From a checkpoint of a small mixture-of-experts model trained on Wikipedia.
Size: width 256, vocabulary 16384.
Experts: 144 ReGLU neurons an expert, 2 picks a token, a softmax router, a shared expert of 128 neurons.
Training: a variant of Muon for the experts, 737M tokens.
Below are experts of layer 4 (counted from 0) of a mixture-of-experts language model. Rows are named router (the router's row for the expert) and show model dimensions 0-255. Each number is 128 + 24 x the weight over its row's rms, rounded and kept within 0 to 255. Numbers have three digits each.
Before each expert's rows: "comes before" lists some tokens at least twice as common just after its tokens as in all text; "raises" lists some tokens whose logits its average output raises strongly, later layers aside. This comes from a sample of Wikipedia text that the model never trained on. Tokens count by the router's weight.

# expert 99
comes before: " the", " and", " he", " but", " it", " which"
raises: " not", " leading", " although", " also", " the"
router:120146136090087143118075193159130151136143085098132137148119177127123133204135168197137138150096120110118138138143142155146087168111127121150143147124114128151155108148116133118123123144141095121100114120159113125132122113144154083144140154142148116148081065137145105144146138146113138113102089100141141148138118133112105117104152170087169095123097117156131149138145135097115164104157150126120085140116105146080191106142142137133161119130111125129114137174140077139149160092137156173135102149106098126149128139115111164080150155153095139120105134137133127113142112138128117131106139114113117131115132133105151112151080184116130150098129128091140091107125144109150157110137109111133134110141116137095140088100110144154168141083141119087127172120119128129125103186139140

# expert 108
comes before: "0", "2", "1", "9", "|", "8"
raises: "ap", "ub", "N", "V", "ature", "ace"
router:118140138127140123112095120121110168111078109146138160126119155130150106116109113105121099137118100120150133101162136099102101104074118130149119153114121148153165139089178121157134118138176084108113107125129117106125134109072089145149077159097100150154117160131156105189110127123140138130146081100135113127125158141124179078154126172137146168093164111133136091127155156114078138149141129137183150151129097138088161121140112154140130136144129100168160137124115129070109138138160108134120066082107137073120116102108116138077159165149132142120086132132121118137158162132131155123137154149133119139105089104114095127120116131129157125117121144144115130130136098110151127128141137117102161156121124130114122158091145131117149111137106136119163091118173132099110082117185144

# expert 86
comes before: "==", "\n", " ==", "===", "The", "See"
raises: "\n", " ", " |", "1", "H", "The"
router:123085133161167105114134144165146140164108102082133116122138084140114119116109165139130179087178122135110138159153122117115135178165067125130127117121088128119122183105153161171131137145168069187136063102114119106186141122129117126125115137140119119129113127131140159119135105112149138123101137118113109125102137148100120119062128114153129154141131160131189152152096137099132123111135108136111148134117135137139118152097099141124142104108119115131172112149161098167154116133111127140144120166097141137152168066125135150146116140066161108131135108155107132092146152108152074086124135135122152111168149119127114135140110098138143128091150152121151149143112122135145119143100129104128108113156086123148117136118120179134122134115083118077113122113116153113148137090129166

# expert 68
comes before: "0", "2", "1", "3", "6", "5"
raises: "n", "ng", "/", "н"
router:155173161118116139141124133129124146084140092131167135155118191099126086115126096132160095145123122126105140100168139080140086119087132094089146159110117116171123151098172110152123141147189108133059121136103153115113092152073106151135107184137107131131168143080156109178115152125115131143178109083157130142119184085127136099124095174131145169113144105128121125149158167136114154131115111140151094100124126145079191116110126145140102143167104120164157106113146136114120122144130141107137098117111153114106098124114145135114126168113133134129081104140139154150152111135141152122162115128098124131095109138143118160116096151129141099138148136161113124130097118132130152125156142136119126131129147125100116192112138151109153121146128134129162127115169140129125117137128159

# expert 52
comes before: " the", " a", ":", " birth", " his", " an"
raises: " the", " a", " an"
router:160093140128137102174136070130177147118100129137123151132120123115122164152136141129146140150151153094155127158150127175116128156130160169137158048112114128122140141127147146131099098102100119082166098123141110135114160118118152114143113170152097133116127117139146161135127086090120150154111101145132109157116108150095120105095160187126122105138090137155147126144154117139112138127099162171125153188090120164131140055130157118153173104113085069159118137130115123146103136086123136136131141137137119116144122165121136111082144117119114102112141122133142095071129128146083133117160098130117144159123102132169074145090109108120121157114136155101169108151133148102144119141110114126139132158144143132113137155128131122149144139100123082159111154085158133132161109119151125

# expert 8
comes before: ":", " Coordinates", " Born", " Location", " information", " Country"
raises: "pp", " Years", " Nationality", " Position", "=", " Genre"
router:116097138130131148145142124117140153152148138113134146108100114108106121105124137105183141094152140090131133129098147165139145160138124124132152086146118128129127125120140140125170125103150101139146122125097098088144146153115113141126055134132161131106137153146152075121166103107119141115114126181125154084167114138072150102137143136092123142097154080154121130128174119127117113186124108127167147103120141155152116104129119139102148107141092146129131164134099111134135149128128149121132099132170099159090176148144121149163161118109140093150163151087135096128126144169103139114130148135136190145118143118119133074103129114095121113122153133138172109137147151097152098099174126147162115180077105115126105118123181121140121102151104141142097126110152147143183111073127168

# expert 25
comes before: " ", "\n", " —;", ";", " —", " −"
raises: " Athletic", "usk", " Broadcasting", " News", " Catholic"
router:142146151106143131109102150124126177096112125118163162166135147112169125112109095126130089131115108135134101076168132083122126097100108118131155155115132128117164142103145115153159094151151122113087148151108127076100139113088114140121099184119117157130136140116146107167139160132142120137160105099131125136132177100127167124127138163159155159098163090134136122133146165112093151156125116152149125141102091143097139086137112172153122144134097098164157137125124121101117128110177119141169080075097151099137107098117112139104162152143175149133084122172120151140139172137172146088135149131121157161127116134109111124116090125135155112129141129107122142166127103102153172124138128102126155137168129107111133160101156144087135123167101148132142118112150176116080095139139147

# expert 113
comes before: "1", "born", "2", "S", "the", "M"
raises: "the", "The", "1", "S", "R", "Un"
router:142149097084161137131133160143123141106124112151168131123121139078153137123119119136140108132108126164103105088118105088163120145141118129173125160116122116140137136116135113104143113157183121146082089113144139107143094115107130134132151146145125125163085113141151111186153147138130086112124106132140089116183152101110143074107158142132162111091135097136113149183166131127111134156126103143137125128135131117148159124097134129107069128110144134162160124130141114113112071079144139122164124126134149130104133142133165178143108217120106127090102139128112123101157089142104165131081144110143141115109140132126143098159138149154135134129152121104176127098115090106158131137113118131114170120148115159111113154150147164102166085161124100093119121101109140133077119142159166

# expert 0
comes before: " of", ",", " in", " and", ".", " at"
raises: " of", " and", ".", " in", ",", " at"
router:096086125110133124144169157178157126120116091133169117157121168125151164099125153137140097131154079144119147097128175150131151099126100142108099125110051099106135137154143128126101101089136143140122176132076156112089125108119151195102105161116129117139124127117141128143109138133127137138142171108135118134130128129119169182139137159135122128125168110135130142132113128146124119102113072118127117147142109144160145151133133124153164154150124102140119136113162130125125159093153123144162130124066141139138169152109101146143117094104159140138177109123135119117123088158135125058142162145157167133132117125110096126112126148163130109198087102134117142084103139125086122149138096111091119124113129134108083144174110105137101113102131136084126125120136135114082126140144168

# expert 83
comes before: " |", "|", ";", "N", "/", "AR"
raises: "a", "ute", "ume", "agan", "za", "nes"
router:121150150110163134101104123140129145092116135125152171152127144100168140115114096126125082132097102130137101084166116092126110107102094111134137164123142140147160146099150104184172109162160128132073133138119117071104100118102105135121118178112135130166157131110152107175128166134134123143159100085127113135136177116137162117125145146159143173092146098134124146130156143114089165164143098134151136144095096155120136107157114175143125132151131123143164145139146105092113143119159119118141100071099145101141119111116107138112154169154144145137104111157137175151166152133166165095130155105118132153115121106121117114125116115134146094132125111121115125152146080121153144128152145100099143149162119130116131179099161157105153130152115170127155120106162171112083080124137146

# expert 94
comes before: "ed", "ing", "ion", "ive", "ions", " of"
raises: ".", "/", " of", "-", ",", " and"
router:119093098125134109092122089163144090117097139133132126199113102118152146150120103102124103123128131150145109118157089127117138104126112110165136151123096127114121102118066116124131095125106141127116133139104116163156151167153135149134131125168131089124105127109112172102143145126117103075115156153121138125148107135112148159144140066117147186131177117117145133150128149135128131128144113091110136128120088119132121104145113145179149145114155159123142138089128133129207105126149118136157132168103163122091131132117148125127152081156145136145118182144152140127133100110149148145149089151182088123117112121152131126147121123100132116128108105128112131097139119125132151193151141201131048122125122137097103141124121133134147149117151133106116095150119162140165125119075070

# expert 64
comes before: ",", ".", " (", "\n", " of", " in"
raises: ",", " (", ".", "\n", " and", ";"
router:095099148150151144182146162132153072112115129119169095112131113115146138087117135120151095084136098138140103072142173110158133112134126120138130111111110112117112144130162121155143105097131133109108169139083117150140133136111156142097115121127135138138122161123148104129109160090135175169149145087173123111107166163124127153157103134159104077136149092132093135139078128129090147145131112138127122122117175098145143123116092111165143182147101117138098145091147128151158128104107143163118089149150138131127143105145098140157079103137161126133163098155156151150123163164137122080124122154074151123162132142135115123075131116116119078107113109124075136101120101122132101157141093086145134087134119128092136119124134136111114090163096126139122137105115129101114162128127174

# expert 71
comes before: ",", " of", ".", " was", "'", " in"
raises: ",", " (", ".", " initially", " in", " originally"
router:100160107097136137114143146166197119142088143122154112126101186136120161081112142143146106106092114141090145092146164155110121120132131142156179130144112150119118136154121120129139086126159173112078171104101131131151156117112101176127120139157120105096085111124147078097104138139128136141119157128101147107160120120129149107121119120136109130130184117121168162133095111077116156145127105136130111135118120079122110121119135167167134145103084153103087113152154127150180165118119132135109099136157133119178137132138105122151086132100165140161118105137154148109127124135130116105110049148148155097157115139090113117101123146116141110177127144126106149097082148097129115117137086101115101148136125114113117110162123121130112151119087092118114121123142133091099161127102134

# expert 30
comes before: "\n", " ", " Result", " Notes", " ·", " Score"
raises: "Reception", "Awards", "oubles", "Singles", "am"
router:135124141135141151153117127135114224109126115105135112164126137107165146092098107111153099123151134131161084126124124088148117125115117125136143133125124108138157164094195124136131081143183111102141149131110120090108094085084108145154107152147141193111127133112164093153145096097146131158123074090144084142139144140130173094125158170156138124090163095130150124104169121135064148137129135166158141153133119123124143122137102139145112122145194131149115116120119134101117117141152113127182118119103168112107123111100124130125164163165137107132117088139124117109136124179134129106117193091125162149108123097122088146170119146129116116104131165139133114152140122138128136115132123119104154157115165153123117148103145151133153127150104145119156102092139121128114119150124118

# expert 14
comes before: ":", "\n", " by", " date", " active", " information"
raises: " |", ":", ";", "\n", ",", "=="
router:129109141140140121092136080140163149141090091098122122149170092113141117084108140106130142116170118122192140104146113118138146163132114149144153116124128128151139153129133142160163098142153143099126122107128091115144127085091128175153114150125073142092148154128123063099161135097132123152102148149117177140137117129111130132117113161127133114131153074129150139121142159132125151136155137129154140130126132105129072123139161129105133117081118188183077165123093114107111106123116129097132119113137098185126157136066111140137131118130127106133185126120136137154143108120142103087118106147154146193137108117088125099135162148143124159147149128117181139117116130120149127157148095114149134124110115106140061140127150159113121148136071175124120121109142123119109127088144146

# expert 81
comes before: "–", ")", "-", "),", " York", ")."
raises: "Ne", "ec", "ert", "erb"
router:138122149105113151119116126127119154109117140120182135151096171121183110140105101115134093126125087119145123089171128094128117090106116117139139142131131144125141127092177129174147107154165113107097137147122142079096128111102133127108099156131100169134145148098163112160113161146157125141140093102136108137126176102137190117141138162142146151114145086106136153124146152132070151162123124132159134134097104158092153117136109161155099145133124089165151144150127136102118136109164122103137074062092130101136126105134105129114150170155170134136109109151125149124155162129164141056130156121143138150131092126126109121128108112135144121119127095121133126169135076108154143129149126107115157143141145123118152164102171147070150134147105135136148114095160165123098081133137145

# expert 125
comes before: " by", " to", " in", " the", " a", " on"
raises: " in", " a", " at", " the", " to", " as"
router:102168144164140117112145092177163108106118140105142099158151121126161141083130187130137143116154155120089092138164125160101092116123150078144131113125148125120111106137085117101129099111144179154152126097154137108155163121100097113124151129149162089114097077151121179102110121123105150161120093131091132116145090151123130135132100164102106156126104081145115130138140143104126161113119121130120131127125121119164179149112129120121167146110125170121125089096166176117162142123102131157106147106136116119155121158117136119137102089109144136133150102118165127079127080125080118177112079090134102124109137138137125156129126100140124152159111101117165139135110113110139143168138153116123139140121162147166125141149147123112150145144118061123074139144125136148135142091078126

# expert 31
comes before: " of", ".", ",", " to", " and", " that"
raises: " of", ",", " (", ".", " by", " to"
router:111128101148106132117130139138149139157133169098164177141127158111164109060140174133158139104098174100158115124130149154116079093157107125094158102124111127120118151167101137168150086100125181098100156132097137118138114166142155139140151116120170100111054092125106064087136083150119109156104130133095103102158116132102141108130132152139117135121134168150144089159154136138148143141106137092100123154097118111134132129150127147117146126145125141120124152117130115146157149083137094166148106126141113160118134084171134161136127119139149099142112143136173127098104134163090139140122116134126120105138146128077116133126102106127144111132134151132115153113145093129154162157110090082102105118122135114126114124156109086112116165132121075137109147122153164082102147119091134

# expert 77
comes before: "%", " |", "0", "5", "6", "4"
raises: "\n", " |", "W", ";", "3", ")"
router:138183150151129143132135141070080171088140112137131143114118162121150064096119106124158092139105090134122101114148125106128083117100151085090149117127119108124149155157136137138108158132128104116075165154117146157113067130099090087131119168137111133149113170088123126180082176141117117106157091117118105114131152139120128123078106126138170173099101144173101121128168124105120136129137084130155114117140119142116152112110110133121100118158133106166132124104153103114132159183131100127117124124105135119130102153094131167148161166148149138145104139160160165138151125126135107108139113090087134143089120129097094143146129150142138133143146164113116119123068102138114113133163132148134107112144111136108106148116136125141161126143087125089173104126168111139107131147141136

# expert 9
comes before: "9", "8", "0", "7", "6", "1"
raises: "=====", "==", " =="
router:131167136127138128145143153120109108137091099143135131135122198127176089125128122102096092147099167118148101129139146107126117111149129131094152119121137116139120116086133124144127150126144116151113142169130099131113079095081125130169139156127109183140152147097112101189133133133137112145152135128097110112139166135153134079088103160139155126108172079103083123154150112150131110098126115136130135095142163113092164152131104124135110131126159110120138134150107140119102105172111109149152109127099134154086168140114126157145119149133130115162124148180100118145096127106101111103140126122082143153107090101164102118127070130104139113179132122124173085140116115100104123139131162174112167172074168106123127153122148125135142135131071093134108086118127142160117146119162130

# expert 118
comes before: " |", ".", " in", ":", ",", " for"
raises: ",", " in", ".", "\n", " and", " with"
router:089153146136138104109149132166173150152105209103134132142104094126153145077074137089117129126146112130105132090160137110133120135155118139133120120136153128131135107130114134122153146079161140137125168077092134119163121120137097179112080104155118146124109113115095116093175107130138120140122170127117134124147119116102153172087131135142138127116135147129191097127123117071132142111145116193177100166131097142142118123151135126127148156135132120166103113103157107137140095130126112114109114147130113124115130132124137115119115103125176136141151151121153164114136153176134114111179104153148175124151099126108126099090152124149133105169142157095090109119107134141086105134103122082140121122137139141133151118183116101106120181122078101099120100128152110094129141093105135

# expert 101
comes before: " the", " a", " that", " to", " it", " his"
raises: " the", " a", " it", " its", " this"
router:098152153167136097113122067169148108071108130106131101121184150126133157122128187126146120106116157141124112146133123137124107132100132105137116136135142128088146112119094146096147127122147141145168109108172150124151139137112096103127175133152155121119124072144105160096102137150109136131095088132124128132122113127131140114115126126090118145124120090163098133112159121134125201105129122159109130138130130122152176124134161123099178135120140129123136079119174151093171134111125149146129149109119097143172088178106127098130102081128172149105128119137151112098146108121051145163104144128144123130082165167135143150130084101133132134154116124112196162140084107133137137167112136101089136131155133143174125125145112131096114136123126119126111142137113113149161104119086113

# expert 33
comes before: " |", " League", " State", " University", " School", " City"
raises: " and", " |", ".", ",", " J"
router:093105135147191129131167124115124145131126123144142151135160122121129137103109132124072124120098097150132148064117145095137131096131125134122125167114148128128119128170123127149142148111136111136106152110088127153109129157144158178125084096121085141120121146103111156124172157125120148147139145129129105146104124090125154164141124160146131092123108145143158066109108127161120172125133109154156128162129146144143136121136112143120092132151144042136110160075136110126089092112134113115122152121131163119090122103135136124091096141151152117122145102123159120128134164163124137062178141140106155118114142109079145134144175078144132121178112139136093119107075124171088121104118123096125141138113194136099144127137151126105114111133130154161131118104143161104119125118127186

# expert 17
comes before: "9", "8", "0", "7", "6", "5"
raises: "9", "8", "oshi", "ih", "ä", "6"
router:087159133183090118113145139122093107151140117104127158130077138152160097146131166146100101119128172125182137132117133124136115134113132115122177116087172153126134115129160173114082183148118101142118140132127114123141073142104123104162145147122094143131187145102104097154121104176117130089154096118167124130135132157154125104077151150110133151123156156115121120173143113157115117129137146121131171136128087123095134147129128143138089137153090104138150135129117119130099134156125116101138129159123187095089106152124170150120155160116146155084099106165128125186133096108105156116151112059113134138153109116153099121140091151124114087159096136091121101145112131125112131154130172129114134121125114146127143080109112126152132133160095121172149126123129113150111128108156118

# expert 92
comes before: "\n", " The", "-", "|", " He", " In"
raises: "hes", "hen", "ign", "roy"
router:150141175146132150123098103115128175081124098138143134120127150109149116128076120118111134121128121125136120114154138118141106100101117119118154165129125133140152136094182097153130129155158093132127136116132135097115157112080109121143104180104121171172140131109153112160106148116145121149150071097149114152124134109139169100127125162110184161089143069118119102109152138120081148126134128147136142128102099132133166107155108172170124133151129122191156114128119123097089131116177145122139087069140130095129096112102104138090146153180161133125076147139113151124150165142132150098135161089123123175101092132134126128136140101119141120112114118133099104164133119131188160136168135125124139153147147144140123154087151131106170139165111143116140106123164148128126089137146145

# expert 115
comes before: "s", " (", "t", "The", "I", " and"
raises: "s", "\n", " (", ";", " in", " |"
router:097151120111140116141130163134177162067154124130118105141144147100131127114078137153143111143123098123106141102142147113160134134104127103129122174115144120127145161110130126127124115113141121146093136125157132123150118115139161118116115170130122121169100086134193104195105169108145151117109106105147087127148145117115115095080156140124176136125156090135144142154150150124135113123150116148153141116121116102131145139096146155136103166128128125118112116161133128123077103083137161109153099102136146151134119148122120164129112159132078198113105121125086133099135133136145127111131124075133120111115172115108167113136131140136158124127151068093141142075142087138197145168104129116150170116134113111107113180107120173085146077158128130103115117095123123101112127125165130

# expert 89
comes before: " of", ",", "ing", " on", ".", " for"
raises: ",", " (", ".", " in", " of", " and"
router:103118103136166146084158100135162107138122152128128118147165113143162157099097128119137113150129117107088131129162139117121114110111118117132130133128146129122112149132152149154165094165143170099143127099124105103170145152148116214144122137141136138105060098131121114054128092131086153165111143125125140147175107154138103084118088140117130133103166119113133150151081161107137158134139124139148111136123133102150059130118127143115127131095156175152087132122115135126170127088156125126119144128124119149138141062077148120148120151122119160141162120133192137100128123168157120115123060123126134141129101126098121135129141101162129129145085141104139166082101150148102104171153145144120104105115126140128092141140124112143111136120111133126101115144130089107117141098097100

# expert 67
comes before: " the", " a", " as", " an", " \"", " other"
raises: " the", " a", " no"
router:138130153130126123172122130138116146070096105160131177146161132120137142161106195165157144136144117075134121145166122146117084146093191139129127118099112129123151122089103162118121109134146130107117116105177143115096136110141150109133135141158121147085084101138117138168126105134135139178112062091143122170130117108114121094119143162127129130147102111148104148139149125098104176086124136121121100136088116161107176112151128095132162155103124117123129088136155091114116132114141159140128177112157101130131105150137143118153106130136127149130093119127130125087157086157081153127143150115107080141105150156131107112151097154165123121128114122111145116193101135079174135134121131136121135121111129137170156153122144140104154130147111094127134154082129144129134081150155164

# expert 122
comes before: " Force", ",", " Regiment", " (", " and", ")"
raises: " and", "me", " of", " |", "===", "."
router:157126124092117116117140145152134144114098101117135097185125128119129145102095062140106101154107100146119095088152141105140111093131125097112108101128166117142138098134137097140127117083150128149109146133084121159137137130088160148129116155105106125140149153126155123116146138157128124159110089142125100116140156095150168161169092138143126122152154101144100131183122141152133124176146134166145134117124126144161154141161113135117166142133112073152120126126114118088146102113129168102146111103115126123118145113136152111136099132172121115122111135125175179121141165159135158086173154128112167111131121137125143150082142117186121153146130077093129152159096124150100145149138103107124112062160111128138121140146172131071103089153115169144142102129110164094130098089131124

# expert 96
comes before: "1", "2", "3", "4", "5", "6"
raises: "1", "3", "5", "2", "4", "6"
router:129159129082109136124146144090106159118089105188145146117105157131113102085133103152168114126137150073120137136157109145169140125132181138084131120096108108128119155111151103127064152145152128143099100163106132127135069130081123121175117169102147133107130139139173082159125154091114141115140100100146131141089150129129114108124105129078151130096117103114102104140147149156145136160130121151143152121136138129157174100108131100142090101118138121109144135107113131136096102180119081100127121122143127108111157141169123119088147157132097144151112123126118095155136108138090128114118098113154111118152116142118064114138115144145127167098120157139150109119109129108119106195136151113143134135132111114115104154120186156131106127124089143112187109144132110182145144129156122

# expert 109
comes before: "\n", "-", "The", "In", "On", "==="
raises: "|", "-", "\n", "In", "==", " In"
router:125130156076162164138088180134143124105118089125143108123167148121152087154128113153139178112122127134049140153155111120110151164127132107136148123107120128089131149132133135149126131172182105115134092143153133135142110101080131107119109130130108122125125130110161142152082140146112118128147107137170154135079149179115149080086122161143159136124127157159152124167149150146114091134100093102131132118136084134108119158135120207136120117135092086138154159154150107144120084118140130129128138136109139098158143097159133127138183177057144121141133121156122122082154144120102099127082153089120132080121142161128137118126138131147128140110142128149122105133118158148153130115133100121132128102153102104134115126117115174110115150122116123075153142110135143122096115115149166

# expert 117
comes before: "==", "===", "|", "The", "In", "="
raises: "==", "===", "-", "|", "In", "===="
router:144116166091130130128080164118157137143102078142113108102155175120123120164155149152118145123109162122131120159078107086126174125133108108137128113134116167114118172112134109158129133152130070165101100132141115130176086113077112110147117155129129084106152098159165145128141103136173142085105113157153120155132149139146139101076195127140128149126126110154160144127124125151119092177141114085103119144142066096107144120103123178128110106181104123133118131130105085159115104081129136101167105123147092124140154100132147110115145176097133129143088136105129148102104140113098120143111152109126106134124107099102104103119145153117117123104114164137130123142152134151135093099109122108140124108123110111111118115096115145123167128118109148133132138126149080127095165102161164

# expert 85
comes before: " ", "0", " –", " Olympics", "gie", "ien"
raises: " ", ",", " -", " –", " |", " and"
router:120111158159130151083120114108140163143126108110169082131115144082127129103118107129097091145108097102134123107166156103148129116145103137085109143110155097149199101100141146139147123151193125134116132142132130072123120146115107154097093126110137122158126156167129098165143140139157134138159123097161125169103148145146174093158106161147122165080112120125146133167143144139146137151114113159142146141110135172112130114117120119161147136105161116161118155125086108089136095140169118129110120133111137115096132117119139161121113159129136125147108120167129118126156146156150152120116143124088105136123087096152121126125139120124157100132142112135110122156082078098145133139152112142140132128190177150079114181126177125065147152158119122140122119128176165128128101150139164

# expert 72
comes before: " |", " (", ",", "son", " –", ";"
raises: ",", " (", "1", ".", " |", " and"
router:115182165124164116074114085098105161108111100159157119101120120120175113112111075132091108083089104164135136086170174128157137133109119109127112148127109138131088110137111162128123118114144114130114161159119126134110139128124116163089082118094086161165195108104118154123117138146129134119098132124129144141119137126151115135135104144156108102132143082122128123102110106165105138132130135153154147153125139114131126111097122155167121181166118081151092132140135141102136111114135142107107154158113128139134120132100104082075115126151098133094129093167134127149131141163145152110158135130101133152133121162098167130112180102084142115151128092145112114134080106150120104151166116144154171135140142135088106146083141110097109106153154160113103163121108131099121128169117151

# expert 53
comes before: " the", " ", " a", " his", " this", " which"
raises: " the", " ", " a"
router:134069169148115140139107108110111145149144113135138085110102146128149143116127143129128112152122133121102144146142124176157089156160153157127149091094138128137112147101145139112153113112161068147127104158187153154116127108150127130132156137132139102112060126150136111139144094120159130180130063107112102136126113166134096120094167108131143112093097150121144118141159128148124150137104132137094154124086150163127138125100130133157146092105133104129142123107106123110118131139129152135143096159148147088144105104119107131130104126133113144104119128145133119080156114160072161120099137106182092112090092132162103141069130116132125152122122133132121127170119153126141101124125087093105166174127131137145120169128109112130141114084175073135153143095133127106096116173186151

# expert 10
comes before: "\n", " to", " The", " by", " in", " He"
raises: "urban", "inist", " Islam"
router:124164173111141134114092101134119175085110105110164167156154121110160116114103113110117089114133112173147123090151114115138106084095116092137150153127114140119157126097144093154134089163153112140101145105143133085121140109071113115127116156118119145166140125116141134146102149126150122146160099092126107147135162117148146116126139154136158156109156071116125122127159142118088137133139109161143119134079105155122161123123109177166138130132125120197161109116145145094114133124165117125142113052095120094169106116112130151116157138160189155124099119149132151126152150120151163110134154090120129166124115139114119128123137128142137148129123105118125119152149077090166156152164139106091140157137139156134137138087171141092144144163090135117175099125129164125115093109140142

# expert 11
comes before: "s", "1", "L", "2", "B", "S"
raises: "D", "G", "nes", "C", "P"
router:124169146133174139100109098120125177086101125157152146108085144101138087095097089100137070099134117127128111094162129092139098092111133145098118159115157109117124136115152135129149106134149071133101152157070125115091110107086161169094107141097099170195146110095137126173142134112149111116143095086168120113136169110143134128131167134142168131126153142134138149134120127142112153135143148173131147132080117133144162090115147145165140133121143119143129120091128085119116125143179134118140122126161145100133104117153137173142149155155132123145108125147107136124188148126122132078179153120120132156124128117127124117144096086161141115137134097127106096115109097094161159124134120131145146114151162145088118149110181116117107114136127173140128120116112129112129117133148166

# expert 121
comes before: " as", " to", " in", " for", " of", "ly"
raises: " to", ",", " as", " the", " for", "."
router:133164130144122152137148068133118135167118145114137145141132101132158102064070127127105118143126135098143138132129129162143115085124144070116109154131123128118115114108093115107156095134109167131150137101165156157098161115127143098149127120132183098160124114118121046147112093162100141147149171148123097162148085115130116141112122134113114158098124127136131115147111139103147135080131132083128121134115097120108168129156129131147110125125120184062103074135145119128126169131136099151133159132123135122133111162136136125116100145120091094102140124139149138085126108118062133161150117113128080140137151146106112150144093124111134147137144094097114152140090113166134152177173161106145130159125170097129122149132136111132154135161110128123163136121111155131133122094068147

# expert 90
comes before: "0", "1", "2", "3", "9", "4"
raises: "3", "7", "enn", "1", "8", "ending"
router:141159146119131116138143130117081167102112101131147194128136117113148088088118101117141076148135120150127125109134110117168098131102163135105151131107150128148143093107137121109102152164127130126132134153101138155137080095075112139121106164142107148163159165102166130176137153111146110095150086111123114124134199140163110124139122125145166124119127105137084131139155161175131121180141126141110166090128127134121128111146105150153090157160119103165160144117125148100121127157125136094116095117140105117097115145126154132106117126126120137125151135143123147169152138120119102107091123057109134162139132122116071122155080145173135134093137141076155102135117098123118148139163140139150132135133131136138113149128156126121116125161107147123165071098144137196104125098141176

# expert 123
comes before: " |", " (", " medal", " Albums", ")", ":"
raises: " |", " of", " (", " –", " -", " and"
router:084126117156164091085160119123167142129075169109107108131107113166113144121108104083079129135154123113154117105155144082106146127160093113135139116138110132133133176116111150158110168123131140095127125098044125124134145131153114171120110134106108139084131141095117067089156111132160151160102155160129139162174165139136141129092136163168118119128095132146173136110119118092099137139137104155152134116130174126164128099125100111110159144149123104156134148128115124134138121157126144117124079129160187167089159111126129145113133144119174126116146138128142121120127166145143127128126116142120164158129140109133141110128159136146113122115110177125116138121119133137146106121117137084142140150147144128146101129141151091105169092144105155114098096136152114077064126090140164